Experts of a small language model.
Size: 8 layers, width 384, 88.6M parameters.
Experts: 16 experts in each of 8 layers, 816 cubed ReLU neurons an expert, 1 pick a token, a softmax router.
Training: a variant of Adam for the experts, 465M tokens, 7162 steps.
Below are experts of layer 3 (counted from 0) of a mixture-of-experts language model. Rows are named router (the router's row for the expert), up (a neuron's input weights, with its number) and show model dimensions 256-383. Each number is 128 + 32 x the weight over its row's rms, rounded and kept within 0 to 255. Numbers have three digits each.
Before each expert's rows: "gets" lists some tokens that make up at least twice as much of what it gets as of all text. This comes from a sample of Wikipedia text that the model never trained on. Tokens count by the router's weight.

# expert 14
gets: "-", " and", " ", " p", "\"", "ed"
router:110101182116132086077159119101111141176081177116121064079126098130115138169153105148165107187100123112115073109135091100169160130107091141111151086147158077129175135083152202091193144074106120140097168154166098083184153061116111147117080114162111097142177163195140119115103149088101156133109119122156108133055070075174134137204083097115123148092155085160099163169129131144112090155079
up0:103087102117127129134123120117076129130174148086064124143070188146162165130165101094123092178167087209162157173102104152088084046134167168149145129066131134090128106102114115082079140162074099163107177124122103108144080073116146197145123175147159141182153112093129124171125132130104166123085108135086096110159154115163109158095128123156198130112125106130122132162153175106129141155087
up1:072099170175148106088153156114116145103099076164113159073126140081080146135143175151113098083116152143119100095097102088106109109124118147099115148118142075119099187134091194143137156028114137128062151120124130118101148132136102106073144113118150151108164255112149109100084089165117149130083090126143119141084044126112120143107107151138136135176108164128090087109196142117120156184101
up2:192144120163102130130093200164133151148089209123138129148148156107123131128174144090108101130103166159126144159120137073088102181180082095154135132119144123111163121049152137119148192168157175109113161102157110101163101069091134181154084081144151065141088128090156145073131188096140143170152115111126121084102132145191120150174082128136124089172101055141135158162132142116165095101180
up3:121118117087124154152146119134117100183155111108157099117191071092120174110126141126149154149055065104042151111098158095138152179142130100132178067165110151172142078102099158107103153091166135133136174177122162187133114105134096080105099123137097158135095143098132140058146102113071140125157119137109114073095143110122121106147074106107140139139150087099105130089219119083095149169109
up4:118175109112095152131135060178117156139134090146074095126119130144122119163134108123167120144118113133089076150155142093107104138100097113116139140128105134137128150177138186160163143122107100161152075177158173119132132127074101102176148086110149135130126145128109170103102131149136108127128129120127144143081113155134123184126179134095172136096092106183151108119084171082101166118121
up5:139194147118180122083112167107133153094121082105167099158165161157140158150130078158104107123124141147107096069184139094121120179096099146115096160193164136084105065129114168108113127114129066065159129102131130158204104133134128128133109113130170162112114114131128139171068178111129144123098142112186117100108137147160176151150160135144141150153163100149127128147105158217090111114142

# expert 10
gets: " of", " |", " in", " for", "|", " with"
router:115119177134160046063172116113106145160108175123125075093135100143104120190131101167157132162116102105115072104120089088163185115088109168136133100151142101114155141106154148109151141076101127144074144160174082099194145074096113158107094123147107098151161186203117137124107134093076129133091130128159118131072053059181158120168120088142120139097142088142086170159132092165148072185082
up0:161154149089182130098132153121147129111101106151153055066122150179111083166140118101160069151065097163169082119128102079095155190119149176166108166142126112111076172160111131160111090133081123095145135105145141102129130131092114111082138157068094170117137136135181149167104087117138120103149094134171132120120123160142122111107171137118120097128074140144120187147151075090116124121143
up1:159145170000143144086162106107101069130107098142163071142170207118100133113121169104038105147119156126156128153132107120116137158180105099103199150165106125134123152161147150109102135118113077147119137161082119129144110126120118188110133139123138148106140124092107092190104140149048105156135172169115105186132158028152105173146123092148092151150160120106150120175106167087201136093083
up2:131144152106160122110171107119094114108067166167170032126156125192105136154097138115095116172167095120163064108156183163116125107137146166114136185132170117114172141143160137082137089136243128154155138173133075170092112058101112123173117123121138193109153124192111092104143165099209143107143092136171151121097125122164097109106154106140138151057168150151112152152126123154127131116147
up3:169142134115103132118132154149106110101163150147102153130151123089111120203160137151141195145146097162112106097097092158086123145143146153118159169109107104099136117106185178136163099056138148135157141167149061125139190133099198161142134127113134148087081190196158124146201144152128183153092102086099153114144145079127092155117143149128156174114161177097143128131111041132134180121153
up4:079128165073107133088184089150158162106129177068139093102128113161158163085123146155122179138140052077151130164118132103126129107080128163130101126084143088097167140092063155098105144094117111111124128188122114086167105093153086131095123132080163151128096145174199114126148190150085199126103159199159206070111149131142149069187135140147156155156138101144073228150073155122124114113049
up5:092172120163097098106114175152105109157142171152159083166164140174159100127135108161167192167129117123160057129117067081104188050079092123157155146129121116126164112112138162128185173131153127154119135125154085140120108141121135123192116118170161088061161120096151122149094111116148160114122094136155113093146107077112115100134148164126089172201177166132072125189102125131149146218057

# expert 9
gets: "\n", ",", " \"", "s,", "==", " north"
router:111092189124154044067171116092094135171082167113143076087117117144098114168137094146141122164093128124107078116099094106179178132095095144117117099133149102123156120073149168077214172082104122141104164152194130079189163048096104136106099113154123085159169183163144131127099149094080143123095132125141118128084065083158163140198097101109138144114148099159124168160118124149127078159073
up0:195100151106062116146085128113181069117118113155177067134124123130130142149103079144147093136113180099145131121214158139143089106082142080106127119110143086107087145161145106141140078139147138147100143172162149052115150146113190176160116126180145157103169146100167097093089134134146138099118174131148126093127142129171042190173098133144150125097107161115162118115116129091128097170129
up1:167082212141097103124115172153131099134129146095074137108126198116154161141160130166179147113149162072137158121173112161085142076109166133123155082094184085111143136110115117096183119130190068089142134172155141171100065116077147184128113126095101126080115109147184156116128142154164115069081138148102084209097136160141125105119161144144113052146118129160094158083180112141158169154159
up2:126075108205135116051149147074240113148131107127164128099103159118112185123065108107135142159109138139119134142057125110129171157106136151155066134130132139080141105055110146099142162116159097132090114170101140098135074120132112029076120050151126039118105155152095082181168142130129159129094116157169131117109128094137109162115084141021192108109152122102152146162164142125126143122096
up3:075140073145157153063199113110121069118124142104174111113159101163107160173105080137115140116142069090139117160149149184136107152076158080140087116057140112138216117090112149080116162105174178083143114178150155150118137111124165099135119183137182139170129127140190089081134118139151120068103172135146120132140139143135172084165108146068151118079162162157139103162101084145168148146145
up4:090162116119102140145118183152143129110132123158095154142128147113081144119160126116193152149165094156139100147154160082154121074112099138044149112115135082162087151122143118129146166129113145113132096210168077132146119121161119160147062157189091069096112183139149048135210138147132095122069075162151164091075141140151080198083155154117120138117116118082059180110099157114142148156127
up5:105157157139102082145114163168051117121093123112111175113170124082126119122041080091106166133059163148156132090170163076134128111202122117179118093100165058147167202121149148051121121139175099175080139115202138093076083104040041123105138091112166130126130142180089193120107159147125127182133183136128162085139109151096127135120074151071141118181100140088163125093137099167136141137144